{
  "n_experts": 128,
  "d_expert": 32,
  "d_shared_expert": 64,
  "hidden_act": "swiglu",
  "moe_layers": [1, 2, 3, 4, 5, 6, 7, 8, 9, 10],
  "router_logit_norm": 1.5,
  "vocab_size": 8192,
  "beta1": 0.9,
  "train_tokens": 238900000,
  "max_steps": 6736
}
Below are experts of layer 6 (counted from 0) of a mixture-of-experts language model. Rows are named router (the router's row for the expert), gate (a neuron's input weights, with its number), up (a neuron's input weights, with its number) and show model dimensions 0-95. Each number is 500 + 40 x the weight over its row's rms, rounded and kept within 0 to 999. Numbers have three digits each.
Before each expert's rows: a language model's description of what the expert responds to. This comes from a sample of Wikipedia text that the model never trained on.

# expert 52
What it handles: Curly opening quotation marks, byte pieces of Thai, Chinese or Cyrillic text, accented letters, slashes, colons and capital initials like S, E, O.
router:457545496533572552530483425438504496399509506560501550455453578538474520471448456495489483530465484516456438448512452464566481511537521571551512457499429564504535574485502513505456526515524530432554497497513554481503536456482538513582476506515547444469485444448493513455526470488484553481
gate0:533460461523517479571456545535499495458520519504469553497483498460566530454531509534523520514486504512344519529430509452513505414467539541562528457468462439571523494499516482510536566454510456467441461561520474484457527547497499457513436515493492499483472519549573475561514433501496484565
up0:534442477432600527503486526529461503563502482480567518554478506492461465465523499488443542483545565518470471433504541453444544536513514527536535461482442491532484477526524494461515477445561507475453545610501520483468528524473529471480492520484498541463541523482489501582464422439429601524
gate1:486462509485452484517557508487528451519484553478443466515540472428603542451518504513440527470490526396461536467538541507482497566458432514442474600540487472510481449500545532452511446546510546524467476482514551484535447532574497452499461513487483498523496558569474447487419530488512548486
up1:555500574473470434461478523514404558523452491509593486498524545483550501469444503510465509530471578415527467539506500432574476531461500473463447535459462568456493503444424495475528491475494575480496510505459467579588530522474500472468505509482525486455559522478483534534500531566488508501
gate2:526439444498560451491510504550500477504554485560428553474521422470561461484565590447470536496499498592501531498525449481493508508565414523487521524524466430527516552533531464466443441500468447486478565491474510488457537515496506452445532511486532539504479497521482567501459457581474463448
up2:509506453507480511527479503499470490541484506478495535451447527573506521495434453489478504519454497424502437497516490493502562522386507465529548505572515557430506496464551488532539546456472491538531418514517481519526507490486487518553470444469443492493541519540561482441559631464522556581
gate3:535449478533474518434456470532508538479524489543588453537519463479482466450511486488560472558499492551554518476477490486425525575577507451528530525498496466548462481397509522442499435505541510461454563483552544474553492409521513438520491493454522451510450496501473475570513431504507568503
up3:545493476537549500512522431423495426519532461472506450513531507513528508575561537454500438507500480521366471527533503570525499457472489507512521546505540525482512537531555470483440524514492475465541421540492489482461470538454498522502450560515515521378490500508533581494503572456475454471
gate4:466402517474466485404474468484503447461477459489489513552449457593552474521518484578558438598525519432568509495517450422521558565459543506542487560504510522497515493533487507485462478490461461471484514452482452450560476494535516554572514516481453462554536521531502496515493532510467497517
up4:560485469555497526538543494547489490572503510496528429454505510413410440516527531443433541469442525533448550510502493568481494433557478565518470488439536485529491504453497533445520471563499557478491475471552449524454515590435453538469478528484538502501402503468469501521538511493502517498

# expert 58
What it handles: Word-start stems of subject nouns, such as med in media or medicine, organ, econom, gen, fem, and words like music, Indian, Roman.
router:482551563550516547482514473538549527547461536529489482540486507427577488591418485452532479467452555491456489450499433473485491513535491483503478546540541441457513503525467498521475458485503519539530562442479470481477483530525447449575419567580472501478526491517488507430423564490530476535
gate1:438528529513467503494468553447475439488495514523548434439549505511501451491482544478463492506476533490579477483540460548457493530492517439441476527503523569451468548522525464544447454470518495489507523496467442446551534531462460506495516493556630433479494515493551468506510509498407582583
up1:427562511505456534533534533529488512524550518542560456417520559496473465433480555473473537495448543453568471491515482519472479542453460418497488534533491564463428533526535482520453475475547482450448524517478514458493569547493453571466512464533559443492495443498492455486489520437425506563
gate2:452443499450490506480547556523545541494464397485522489537461494467560538539515568535474473563502484434459528526500472537516516446473518552571422501469487463456466515468526402533440483478452478482533498467479458531514534487512562554527543519540462512488565576512414540460488517488451535458
up2:546541482527540507463445454463486447498553600507491492444541553529466502470481419460510526399498525583510458490503519483489478555516507420475551530537570583508537469525458613486531490525526465505467518521518537476497476501440472453503439472494539496500445464500546461518510507511572502556
gate3:538527564501545461461491541518426516473542549515456446556538469531518560537499492506469491457435460495542464508413465538542512508478481518486593424537481475581541508512475523417618508513495491479481498475479562491513473509444443509545549510483427541520485483477489453546581535503499474499
up3:516539504419568529533506528494515502458478508466534495534566511524535563502451477466402413469463463462551513546499459504597484504515449435419523470525457562502465486470442497530543513523556496526498464472494549443485456531498527492528499487509522572444493594529549445540467523545500450483
gate4:482487418475509407490501538513537486486584550540432465448473538532453485539501490455401547508543508457536568548440520541491531482492543486497522559580531470418578488521489506505481423522526488482490518494518474528470562590502524500494504512490543496473502522503458591497459438476467467504
up4:520567481518563562493450499515499479528500499427539508521555488492553442534464495512535492517407536441462545481480548529456495471403576450447482465523476493505514542423516483571482519507487504515489469506459528489563488475490469525547513508385460502459538552505482435509557535516456553582
gate5:479526437575553500521401461521540558521571445472456491467495468497414443512494492464515548569535524492509447551434500511521448518443593530482511552530543507463500463504457475490494410539535496563557475501488583526475502557454546443486461533461484570493504540486505520503498514499500469479
up5:434522518500492457478519444517482454456553544509562492522473420420534502500445551569497507432506512599480445488529430495490569505453508534525481504460543489547525560493538497468486504539425505503420549477504427489544527486512484549482526454536477552548526508448471481491541533493528587565

# expert 13
What it handles: Digits, especially the leading 1 of years in lists, and table separators, decimal points and numeric cells in sports or election tables.
router:478496517504471558500458474412584482429546498423516555522483484458502559495529454528548540497471459504520457497548493487571519489421530562515462461546461615502516509522495565489420508514458471421501468471510546508547549546461544517461478506464515438569464478439483495473496481485527527471
gate0:505527496508526558504504552486497471531498411531488502487491525477442484427526495455420574587561523495358503481499503419546487512478484505482532504506554419496478534498487495532539536423541505433515536566519442555452540473463551555525496507442498464479480491492466524521496500520488531568
up0:469535531536459495530571453541526488504485397545454485422481506571508437518501558545519504482552461554406527468540477489487546480455524430462554523539485415473513494497497435475505544528443482511401531413505503539491482452504479477552515516544462515440487507524535511531474494543558482510
gate1:501447495452480502505485505501483492523532508444431501572506457471546495504468478418504523491460547528528569464505497526434610512511499528417502462511533505496509451442466532474454484511502565438446613475510489549524559504464401539480457557429491567482550525499512507499514450549494523515
up1:506502512464557431465502523476515504471478499425522476475461437476462454558566524476487518499489510450550558440470425472478539533477472509439503554506589513495559500561449510493436507479509480595461437457472540498538436573522515475514599492515505519537472459504476522562497522564536559487
gate2:539523494533502496499507456508485571522530535486543542450451430509457498496424593506488467471469511476546486468511410524522540529513479485515500522462502462520566450565433495413532459507447611507567511445451526548470401493492420457547518491481531517499496482536542547536499526527467495496
up2:481447583515487536564541493535477533537470543539435532410430454517573482516492485567515428523487549442486501416544492495473483435556524500458424517605537501487498478513527409498522437493497520537538482485479485492547459478505483524538490515518585518467468518552518502488504449454464495479
gate3:535533447519552457450483467533504468491459515536473488409483495529474486502454481485425520555571497492418520566463518451540474455541504466515495458528580499505533477528556441511558500538557545490530480505486483517401476495519458496519538513493502500426484553476526506478551411434401529550
up3:502476493481472498495487514492522514516543438491468494491456525500618541482519513460397522512527496439509517414569536506505502468535527547536506528530432455515513517442475531494460540456490485452503493517526522366559545525475430479439520538508472491533518463591538467510442575556511520473
gate4:516448462545484510514470559492470487550497476476494561495468445510489379442512466458487506510485574551516478518489556480463472545496463526555564607540495512518474403440447519471569544489470533440456542514514521531512422509540527464498491540517448561518548519516505403507498477493487520518
up4:498481536544503497526468516484437468484510459543425494474542516461529479456504517498553561537452557500503362403430532486527522504460382542490555472568473546578482474468474552535532523504476487517522530481519537492520470552530554477446479509505456479555496506544549508480436504483502481457

# expert 56
What it handles: Biography openings and section headings such as Early life or Career, and phrases like was born, graduated, is a, American.
router:533462548468498442544478543570548548559527501564461540534513524528538512514407539521518468398534556563474476486517471429485487453519441472488498427523494440449465537539480513555538524482542530540513513531460495524454426548564552563471510528476491533463449486503515518539502535503441437503
gate0:541493521476457492476487470519499535486490431480566465526481527538435399462460415586525461551559502498468505485531509492513509511502488509479410483436542485609487522547485512518537587477501413533479455526536538544563488531475470452514536540515512553479543506514469564491456525529551484443
up0:463457552540560524538553448473512504511417437492522451491490494534534521495511388527518444496529509492486504455517462521472530523509478525515460420461543472546541506499482476547542563464443501487506384503524535538516520521535481545556527478558481522495527463488546529477423542595525532414
gate1:533622493511513516489484449442482550515423540527520494525466527514487493465460556520484440547466495474466553470569487490478527466421605502456460517466452521470527507533427472467568498532506405462514564538539476530477527460459471492493502493500491494555583539464485461503542529528497474574
up1:421485481531497538474549445531505437487582523493489497496562465467483450582532477592477525426490441551470506463521553503522506542460460499513568501492526554499495507417539626529483455454446543493447451467433511534546470518504506542518454536512460515444471513520502477490491444509520538495
gate2:507491448508627470467569535413437454509502555554554498515457446549473512597452515412475544525492500558512472514535467481444526494531524480454555538515466493499504492521491541507435488531448499432536476438496488516530544520542483509549483459488476517414521483478478468481514512568552533469
up2:495446498508529463489438501502515530442531546512521446480528520544520478483490441610454506504543494446488512579469562582485454444450495545566520524548561532566507473529485497487531501513455392584465457484525515492545488491449551513550480527530459471484477533553457476451480451569535486495
gate3:445525529484471480465546437471560526495486473477510446439477552421554518545434512470504576514449495558543507433483557469533559481513480505498508519524528497496568520519493428450514434492489463540499555518482538421452524534572507539506511524488478541474571499515539570505533380456493525506
up3:516554463484545542492518504503527492521470539531539440445548508486507388525523491547479482494518500436405554610509484550524411467531521483516462549458513452496460445491482521575530488463556483515480533575520485500511446468540469489427493526457528519547467519498417503495443510490457430484
gate4:477492480515528473463516493526491571465500544498527592523461528416530524501539454500496482531501445492488515510466503536486393539517478608514540487490546456491485484562485474512540474475585554507523541540554510507438430531556546428399451558472533474489482499500493468551452485449443525509
up4:516488516522486476484529551529507555449531470474511548528464484442550567524545453431571470495525494455513530405483469576465513532536473562503548449473546469526510460476484491454522481444522580456478463546513534489448543539483575445508507513473451524410499437561476475545441445538527482520

# expert 8
What it handles: Numbers and dashes inside sports statistics tables, plus short word pieces ending names, such as Shenando-ah, Bellucc-i, alco-h.
router:525522459471507480490468421525545555498549545575526482537430492501495472548482513517548534428578488460529521498488455517538433473470471529512531548468471420491496518490505561537542499469455441503495437620465443432541536459509515537493452508510537454525467483537521494433602500520469499518
gate0:474480399509480473486513534477552463516524516483436515485593474491525474466519547541493531490571503436509575448519523513457485468522575535559544516460546525455518460512456503576501390479482565524520493526464567483517514445585486562464511474570489500498563470481462461548505443509486485508
up0:550496587504510500467507456533513494511462472511588527522441488532441564523466428527491512498437571535514472491524497520559550564492495496427536480573459453513473466482556451417502531519457423468543483446534444531452427521456502497542558477466478523532483470525492567474471544482534557487
gate1:524569515504481520442474450482492495425497522499458459448481538438554565534550466548491452550488426406469500526510490507537507541477519504608422527531425493541476454522503511484462468484532519441460454447470531450509465580506466423474529531465522507470510507548535520518562530527516458547
up1:485447511512545472501503497510463557508495513444586554503423567513487475489447473545497477496517490465498583500495462510537481441508449485483528653502484439557470504463421512466496463443486504475479451541443517528512422514504441443514535529489567523523493554556498496546554526510444534499
gate2:453460452486435560471512571487503521437467460505495486527540539508459490524533549548540537538465499434483473477476477502466508538454515478500463547464496466528539408437579503471523531495439509546484485519579504421559498503542502521498553535527595544470428603528505517505483494475463432477
up2:556494445498521491514469446495479464485553477490503530510552515472543543486493511439559507480517510530495504443560439433566512584478478539548504477546483548520461511458490527505413526522559500482531426444572522531466538410558505493473564429470497544522567475445513485438573552516513466500
gate3:493498442495527482448456453558428491498505555466478542544436444521569523558450497459491506454491499468540539488519445519529483541483423591466500539552515468459503506457465435532417507543571534520579523486512447497446472494544535510558478469548578479458480521512520483535536545512460566492
up3:482501518503511484484503530499465523512531503494498491498522419546547511529483450420482434488473425489506533508534514497518458472484505500513540554512509499494526481503416430557540496573561462530570492543612446509481401446509504492554472489607462463551546588528497448533499452491529495460
gate4:516514495488539529490502551475521495495505533459493487481521457501504458570440533479476567459516544552475435522545466502520558547435495519471526540533499524496493504528515419505428577503507520532554482445567467463423419544446566501543526460501550468376448488464496549501456443508442506488
up4:563481472501441454456476476430527558504538520541496483522440479542485480477456514476525546560485542503453477549467464540454502543453636470444489573519555507532432480453529543550607493471454510487499482520481487513542523478488486479472470545525466513515459505453522522469445500517557600484

# expert 36
What it handles: Nationality and descriptive adjectives like American, local, new, social, plus suffix pieces like -ical and cy in motorcycle.
router:514467459422419511492499497582470549562555461532446434537543467493508490583468463439555532480486486510536454519507441474464474462451477480519473502487482449527558485484427493479514438475591511512504509491479494492512498551536496557532496503535435508477514430558449536511534539587579527540
gate0:504521525541508504547487506502547435523549594510460453475498472452415520452461529505444519494505526546532553483491526438553464507436560468488485456517521536528465554514483517432393515463528487478401524548509502551541588484537441553495563544499470545503522483425488485478499508531460477526
up0:481478519537510524498597516480595535481454458516516440478460434561572516482493466488564474436532471577491547526498486453501524487503526491456483480518492486521492506528394535482467531422408489540510505478525430522506455498540495537548554544505539504501471496532567526441493510506474449397
gate1:488618531540432516451515597530491524480525465501476595511554544594412486436510480487535535478512456490477594518507497556540434485529521535466485462526429468521476511543513490533473519496517484447516447469530479466534444493477466488432439472493526459501494534509491528546468561484502515534
up1:511504528542489482522556557546500506518519505547448549471508490541448474454523465475483504445617477530516576544427558520584489415511474532517534416508448493466442482551461435568464548443553473454496451477510532459484469499531465497458462511510505521496434529511493590523476522504473509473
gate2:513429517465511501466513527522587566468462531433496456473460443563534473509504474544498495534486479532462545576461481479534496409518567492558498441442527457603541502491535474533487569475513473462495506511515466513589551465494558451497483507551532471472510536540493480470403497501432509500
up2:483504487536468501494427506536466500494450501490467571501496566563489436488545489572471526575510420453426435527554511558595460500504488435502504469482519481505516454513494496572537482532417455528534436462511507443549489495507475461514444487496539439480564503518503484435526550483587505480
gate3:501483464508497542479508531509539474494496501526563528535498573460484494472560509502452455535462508464459544596467469565451470454530489492535508487483495470493555508492579442445505466488519527517488581486470554540440475457472502467492538558543536440468385576476445519577469457516470489418
up3:622497528536496501465445534450444485521507459509498464494498469545515496537490422523500506470505459509460510494548527509471585506476484461485527443519515571487504489480464565507511538518463534406529517549485538520487540535483414428591421488471484502495551497529515454447496443574545464570
gate4:518527440494562467461484528421494425530567465509500526462534539521502496518552467466543485518543512459529461510524558504452495409523526438545465476518514435520596538555529482532497452493542533461522518468444551399493534487499527539518435518483398541517547487509553529442523502492480552473
up4:512540507523481499481488567529452512428500476534501508503535511537490508596503530500495537546465534435476491531513573550539568498486495490554433444617476449497407499534522482502504474504477494498555519467486516439506503451490480476616458477519467477395570526550537468471478501505513447466

# expert 19
What it handles: Second pieces of names and codes after a capital letter, such as ull in Abdullah, riz in Grizzlies, osn in Bosnian.
router:432571488498467597461497473558535552536488466499563427532480460450480421544529551543481493489469469525491471458464521547447510503492513547544458547447429480462549448597508542428519452466469509486484586479474525486521555524509460504467466503466458502534517501519538507498555540493547438514
gate0:500509530450483508432452551529469457554531518512507446534439518469500519473502550458493539534446405497527420498514546520513477582461512541476489583514479538472501486453499530493471427499508466449481476505493542527504545493454531485586445538464493489525538516479536388431545516467595462537
up0:511516515487544515448406534555488501513506511519398505505426457439485574471498519455503535548485456488517438555486516508486460566462537513520468565475530581488503459492430517471465505497552476425520487503476513493473540538509521448570461546402501546494491493461525471469525442576582510503
gate1:559513486466572468457468488508532528474468474569465518500507496546507509489568482490479433592487498505352493524469527482467458464457499488431521548509591507459571437527430549503543492530448572547502494549475485517489510550503499417511454506480504536490512548569461453498472499483505497484
up1:515482522481564540465450541532518521477491531542504508473469462490553515529519483471470494555457514550459443603417554430470527491488532439388469575464493500490515517528484500458425476485454542538520495569464504528477507529497534371529476535528475543447492536497508455500505479504556537449
gate2:477529476546440478625550490534516491530470533445496478504460464458546452472487522532544496479533534570504498512553529491417446405466552510492442590474451536478514501522469519438447505494460416544549503475492518491516448499485506466456558499533508495409468500462518546467492533503463504568
up2:495477607500465526549495499466518459513458476482556479449508551510505506491486543513458475552527553513462521498532542536397533493515489466479465520502516598462491507567452477470501554474450514517556525443493427537488503433433492446496562502513520477409453492424546550497434502504488583527
gate3:489434480490584483484424550551553524382547459474520503504487548428515500510564449527483549552515441500426493512472503509473478519482555481555563506478576494467519485512502440523549469506451539491455512569530550491475503463518512489518501544491489506452435553572496516555471507537409500530
up3:427540543541456524512564522473560492519433489509516488511529426532525540499418529505474560489486594491555514499534469474446547462551465482421457454528445537500445587568505542512467500538472560484491496463513555432522500502547462507507447426474499564554502457499516448474540516492495494457
gate4:458518517462519492512490511487529389456511470453489503511615419553551479433522480521493458542535496521475490514503509531507503527455465482494489490533531455458607526518467506450476478477524483526515566464543515530391497504535517559509536540551504510477461526510488509494392502602506463562
up4:567458431524520461510508484498517553489508481560488530383477497516505547569517515484519506481498546492507482485486473447498571430559507504519543484477500531531423529511532423517430504514509553442528441567519472513567491458449474397527478427443528555461553453535530475486528524495523499449

# expert 20
What it handles: Pipe separators between numbers in sports tables, and the first digit of years or catalogue numbers, such as 1907, 2007, 1787.
router:447528504421467499488469488416556486466534549491550489477481445511449545482531538549523501509456432513544507489471466544556441451480492518534551480482500457497415537491594550535546515497436478540515524566439475449551499537456532552477495543522560507474524470440555452514512433424478500486
gate0:528500466509525458486480457462571444435430552494408544455535474472459514489506563527521562485511449421522552547491523469566516450494517533484435533533533529518552496491458498530502478484537449517456577484439512565460472458456518563512520516541553561538474491544489439548488476501532427457
up0:440477512559556480503497471475520479501503477518477461461528479530424485539464574507517447453484500484580493473472443547493559504501516479505411437528524479454513490519439509506515473549485535508486537423463552543557534394546422541508542456548503517543522487518536466550613497535536457515
gate1:444570465501547476462490561504528509411527461449511521526533540514524441482558509416450411502511449534547503458470463505519521450537502528465526509496597487385519485537511536473491448523551505523453496502520561560510514502573470518501502541576529474454438557491450523518526496465468471517
up1:517479539526510480456464523451491452514406482491429470477529445522496538519480539512502506554524533460444467587512477484519497509530580506505537572465416580517556454491436437542581469551484458553514456441488517493520527470525511482523501480481480489502477513533475493573514610587507507528
gate2:491427466488527519452480540512548531470535492508473516483529501515486483470479446404500454568504553521522495453545516440506497471523535476445478565455502505483563449472390415511469391451505530618504482560539562547494531545538454499500494518525535489437508511552507549493518518504470490502
up2:510418470465496547528496535523478500476495480496405487485514548489545492505572445582430528552523524568478509551484494471449565449531528527459489458538429486559569498496463467548476502531478445557480443439578501466516482457504464493525567497526508473533480542551453460462414491484518517445
gate3:487403538479435568493494479499517491582500468522416523451448609490527488465487536472574481536528560476449466518499417546501510494488546572525477473501534550544539511471551469506517402461456476501441512445499476461476484513529534513532472556519531564483468537531455493526472549471474503535
up3:466497551454485446438438487452463500481505522521567464536536433519532486506528480568438524458453381455511505521464517498527477472493429460521493464483487509508495499514565535581535509530495562618472564502461584475505519523468506436456512513540515498546539556561478452489534470489480535497
gate4:505526478489461502487534528486552439490436550558477536495574494463580537514556549527462584477462437507450531481469493537421457468503463543483532457482549526472433507519518469477517535564620487444463541519458520526526531469534483554496511480514468450463488466529413524449472433481500515470
up4:519446450430499436475445496464505519428529573429455524504490482495551485577547491428479485501425539472438518574501585493531519454509530510455537513498493566595528529449557543587524554434478478543486534528525507492498445536473501518482477559502529519485499489486426523480518526481467503495

# expert 48
What it handles: Numbers, dashes and signs inside tables of election results, scores and statistics, such as 3–0, 97.9, +, †.
router:465450466448520494490481481535516487381556497524557589526429498501454500484559499493516554563431463423514489503518490558484511532524515501572526481558472517535525565481581532527469508465503510456463470500429438490530468546419526530478489520486538548511478500553533450450505482473430532455
gate0:534555554477504547505474519490418595580468545503508467501500539450537538476503540493493516419489534512491526481532522415478526511464551579484492442497510533519514427555523511496477443527520508516471473550501497613490474498520448476496519410412477517446449553480453495536530429485517513527
up0:558537566472475448448440535511468448464484474513518548481499518495490428466518557446441438489489436448459456513504538531483510558496608487428513508542557457495463498413506542475460518472551519541493572547549449532524507506503560474536503521488499580496503476435564521519474492547514539547
gate1:503578440531452591558531504538564574519537437567462496447590489464561456517549483470543472431490570460508466469540463475475481474465571498473533462512490509450484466521489504493512435470477515486543491510551551511516496525435536450434520484447463548499460509512509459475489479559472555542
up1:471447526482546460462505478467486501440469498485515463576454471434515548515515506483460524572547471519483502543472566520506514535517402518553445417517554514532473527500596474489488538525560478424460513525465475466542574497554440515517443546531488508516506512472552522435510451435574494534
gate2:523426545494506461517457507461509417513490541499555488464497540450487477508497512482503509448507522488510484504495510540486575501500552564554499471543433492543427524490551471558475445492490522383521495442431508571580507543491547555519470461596520532493513430507542523443443466509548502546
up2:544475548500487474527442518506524485569491509509480444436515552450471468476505507428473523449574522471531474549479487601519455511510532489558455450525525524592484486526500493530501428515458484414453492494469510609526479529486503500506488525616541528491537443520562554484481514433517528494
gate3:504478465476476514485498489532501469468454453433548529535564425542509518511525462473600440516491570579541549494523484469482457425464491485531484481505528505463459443516489511500477547534462566537465526525438532499548438540504414485480515524538418492506472443488543505557519452550607516499
up3:526463553529502474546465555555480628497502499498479502478464446469397440519475455523494525517449515493504437396502552464460530513503524468449450548520540465486526479423475479509549506441508498520493456510545515526467581481478546439521496585484494538475529551468536514542540536541516550520
gate4:597513447513488490499541558474479425478469537515489454518502428492476539531512495472486417501539453467520509484566502512578499498482481567468437534531498562513512462548460491424490468557466442484523506513588480537485528450486578502499491422496500472551545550415452491525432566482500485512
up4:544419482517465460497476486519509473544539563492476451564451482485480532483533532410559503543528453480512488506497441496488410516537469486503469482470512600528458498534502517449557489485530503505468519533507532603497527471462515523482505482522455487460541557413460564573456449467538571430

# expert 62
What it handles: Accented or diacritic letters inside foreign names and words, such as é, ö, ü, ă, Î in Île-de-France and Vlădescu.
router:497578550452529447447460516440512499540550448569568529490447532559440503536445536543517505534492440470575482561477456510577436466483469501486518554484434506483483502511487494487509544517550492550528513516533453477459526546509521531548443514537450450525422441463430512504467558496522442503
gate1:478435571433503509466498510522557482441470519427466501492610514465549540574500423485508459532546528470497491524497569529493461459517536465470502523472551516513487461537508492489552484493404454493517469507468492584541496504495449495449576447498441515495511609564490471513567484487495504527
up1:472525560494488460547511414501413501530423537498506497450435467470564480435515599487553523561482471509507532538530551510507476456456503546472457561554552556490535529435457511453468487468452518494501561522489575536499544508494527456535526557475520457529566506463444467459498512489526461556
gate2:459533509558453563556501434479552565495500477492466474528514484467508504555544486483565464495461536520550504438463543513476504481516525563535507555477438476516476517452526460394528522522529587471486473416518506487482436520518480537458474535423469492553440538540540523561468456412529489536
up2:506526425531479463457521490510518459465518480512496520486530541466488505490542531510493454544506547485476567497509476414554479493532554511560511530517485368544433533460529485445502558534551513511504472454548479486459442533528471547428546548440511489485445554539582541517434483454554435519
gate3:534506519528520529451447617551404512502469493502412548498430475565473477453516514472478455509437466490507557522612438496455514482480494545548515449516481514487517512494534557551441504567451440490482505518505524469449553481543511469551495455519571487464456492480516491560492512520486554523
up3:544497456539433482525562510501488493528514508500492509520472477517520507499445574529493480489510490555495446554439552554489434529467462416506468551453474540507544480547458522474497446508491462486461589511463531565468511483480404533468499470540474491531605444553473532614549558480507503487
gate4:485450517511473488561519463494463503550497523442466470527461424503473457381508478456511424520540462612515482521512528541520510490505493549515485499503600508599550545485476527536504441475470550524455457504471457592479485524545541463516496442500490492508506509476517522454513537510569584486
up4:521565468494494459474564364565517497514460497527533556553512456493495454384468535488468411540470509532499517525490448489510514532559482507501541529542492499517493518511488484543491520527519547498481521523495432521558587508501488494435437540475507471471491548452470591488446529465559477446
gate5:503490478551499500446486494462524408484475426512480529461506505535496504485523569482445529589477478462503510528494514482493499510550572488506526486468481502468419469473430436462461539626468446529513452512546431469493482473520521519520416486525533514453504473540472529462468584607498491538
up5:505475510533519439500577532525519461510444517489504519517520504512471471479547544484493496495532516576493508479488487551512433487536440520483494504468510445469401584529442414592498506454537511573470520551516497566463535435502502437511580524472551487505504509479438586594533494544529480496

# expert 0
What it handles: Digits and number pieces inside statistics tables, census percentages and dates, such as 96.0, 28.6, 446, often after pipes.
router:528502518463486449542529527533494471452481505481571503541548509510459551553531541442442550539506450564481428508445517457491454513563509477441562443524453446533560515464563482447475492434484461518580460491504495440573499549518564555453480422440518544480474490523507502478455542475473498480
gate1:495496523503585488515462466385503479487526477540412550506535471521501521508449495542513510494562534513510489477562415507487524447494547497480442546562532547532563487495472483497504540526509533511531469486585531537432465408529484485515585513455514473436556504470472429500487512446577529472
up1:446458491483479535452530463562527612495461478515499473479423529502486483455497499424531481530394520441465510491493535503498501515454509487502518552445503495476490497498487538434508518505477497576466543592472527494506573503437452490517493506433514485558415581569486446531572486553489509518
gate2:490529479584496497487517526539475479425502478475466513560467527524445503535391477453508497530541521554463540511491497479550489508560500520539503494459479476407532484486399481483546515522548481484557517553512534513486554434535464522564511477525429426508558532445466494439423485470537571534
up2:477483491495493541503474457415534493434527590507519489490478467514576532450543530548526479425438538516490457528580530464547555508456584529483473448524493546502465518537521512508421518506487471454461442414501491471492472463517547442487492519542540546433485506528570456482551565508441525494
gate3:452429505516465496432541443478540456498516509476465574522518483557508463515511547444545554425471585587502531459517470601486472520464549510544398432495476523490515445451544546540523455510477558539483515491497562553530496515517539521487531464492479516433480486467533498520455467520553518468
up3:551520498472434535569463522516498504463478409487490523496492515479458507504471523510519506521531465458491468553450509504503531493536378475569553518552509587497460552417454505459578485522508482459482445546519445456489460551456451489486445515517493438583546513493572528424526528525480488517
gate4:527562573524463512452485462529484400509466431551540479498462455536447498396496487513526427526516499434524525489512556465521536536519476529563496457517524516490414506561441449534468502505487523460520509453447450528518467503542478492507438528529409508567565495440546548494470508488547506498
up4:496528543526435503539514445534472449537456525551510521501464438492529481472509495526459524452469427479498494381493527440471535454501477575546525441550483470542473545532560509480470535475464532431538548474503512552500499522435536511513467404538456552539518473473567571496434480457529462521
gate5:469515545486525493543557479466423445456480567406558510468567445588486516536534491489472560446467480545487515507518569478483501496513569560471475401504434528486574496504548468539464465494488506529533511453488512517504486510460536542521548406413431521486508490500496458480452498510506522512
up5:486468454498501502468432533492599523546539446589451529552448549421560504485446512520490450547535515466485480496465429525519500506497448427555549622506548491517423503485472541443528504519528491454467495555516499467466522497552489473474456573563537485494498483463521545503543508514505495469

# expert 11
What it handles: Numbers in table cells and counting words like two, three, many, several, both, plus single letters inside foreign names.
router:518490491455484448444444514469566404456560497516558561484496550529472500510469448555528490507514503450522457492461451464519435464456462505496534450484501511519490461556544578536570575490478452502512487523482452540555539499507592533505422540560538455546453514524448532505565498466485468530
gate0:485464514466438534473485522535545494480516569456496465533556526469508455524438531500487455505521463560514561517505521518519477549470460516512505480451456548500502517510488507500541481508565511514514534482520550550473461488541296518506545564487403499471484594514454508520519436507503495497
up0:532487502456452544520424504516448452484480465491547536491460538513561548455488457577421542548474475519454441491521495498541552470451487546449534459527480607517406478529436504528486548573518472475571461483532513480515482521455538473514468462505492431523512487496538532488525586431528486526
gate1:407441476532540532484508531459496520482485487457478535425495479551511506495470518485476467476523516464449495469505551527481484470423437462558595528506526506464544492503450535565562497505499565586551494479416548505555509542488531493437467562489493535476507580586490496566480510466454448527
up1:509552526525468480520547499513554521519540531504478417570425505446548486466500474534500476504507497583487531513443482498530478459501500565575484503496473439532517511509526510454520491508538484475496570537513467571484495496514383530470553518456477487541473436502476538473543346505555504443
gate2:606505427484492505457450529503500561474420480436512512511463471461483469541510561582482541521555435470425507522503504511492444418519467496506513502533435521543515558534468505469574509565500441559479532458487435536473532501475516505556462502445464455481486521488495566592510501493536529506
up2:451409571500505518575557555531460506518549505572506447479482502520498511467483507456508487563525613523497492482509473538524593524464505505489459529487523445444486479454586436510448514465500549513468491527552523472486462474523483573463581483519496519427519448490452482462501461545451446493
gate3:440478493469502489460511546472572452506542506464475562479461534530467475573511524503475477588521570488480512534494477500498469510520558598464452537515520502464521426566511448499518508456575483511454499521518493432506399405599482544568522523487508507492482495477444503522519423493460499489
up3:538436505546528523502470493482473557488513449564562446517467525494484538514490496514556544444482467501512548429498481413458541528503431440494546502531435485521389519466536457518507509468493558485553479421501456499543527565466584536440454471460478476469496481528581492545503536461490551507
gate4:406466515472479533539503501543443501576474524507487503457461438498500495440526472491559541513506493551563473479553537590480534501487545476377505494463535440474471454495451536458512438568516566471496463554535507504499509511456437462488540471520528561429532566559484492496512561533503474503
up4:553483463529539427503509505525561405430531490555468532453540573538582489525479456481498491390522547470495490459492506530489469434566479474549494569468524478466520461523535521491551530474444543468463560491438597499488420457498500507543489446519487492516495497536474554522479482503510498446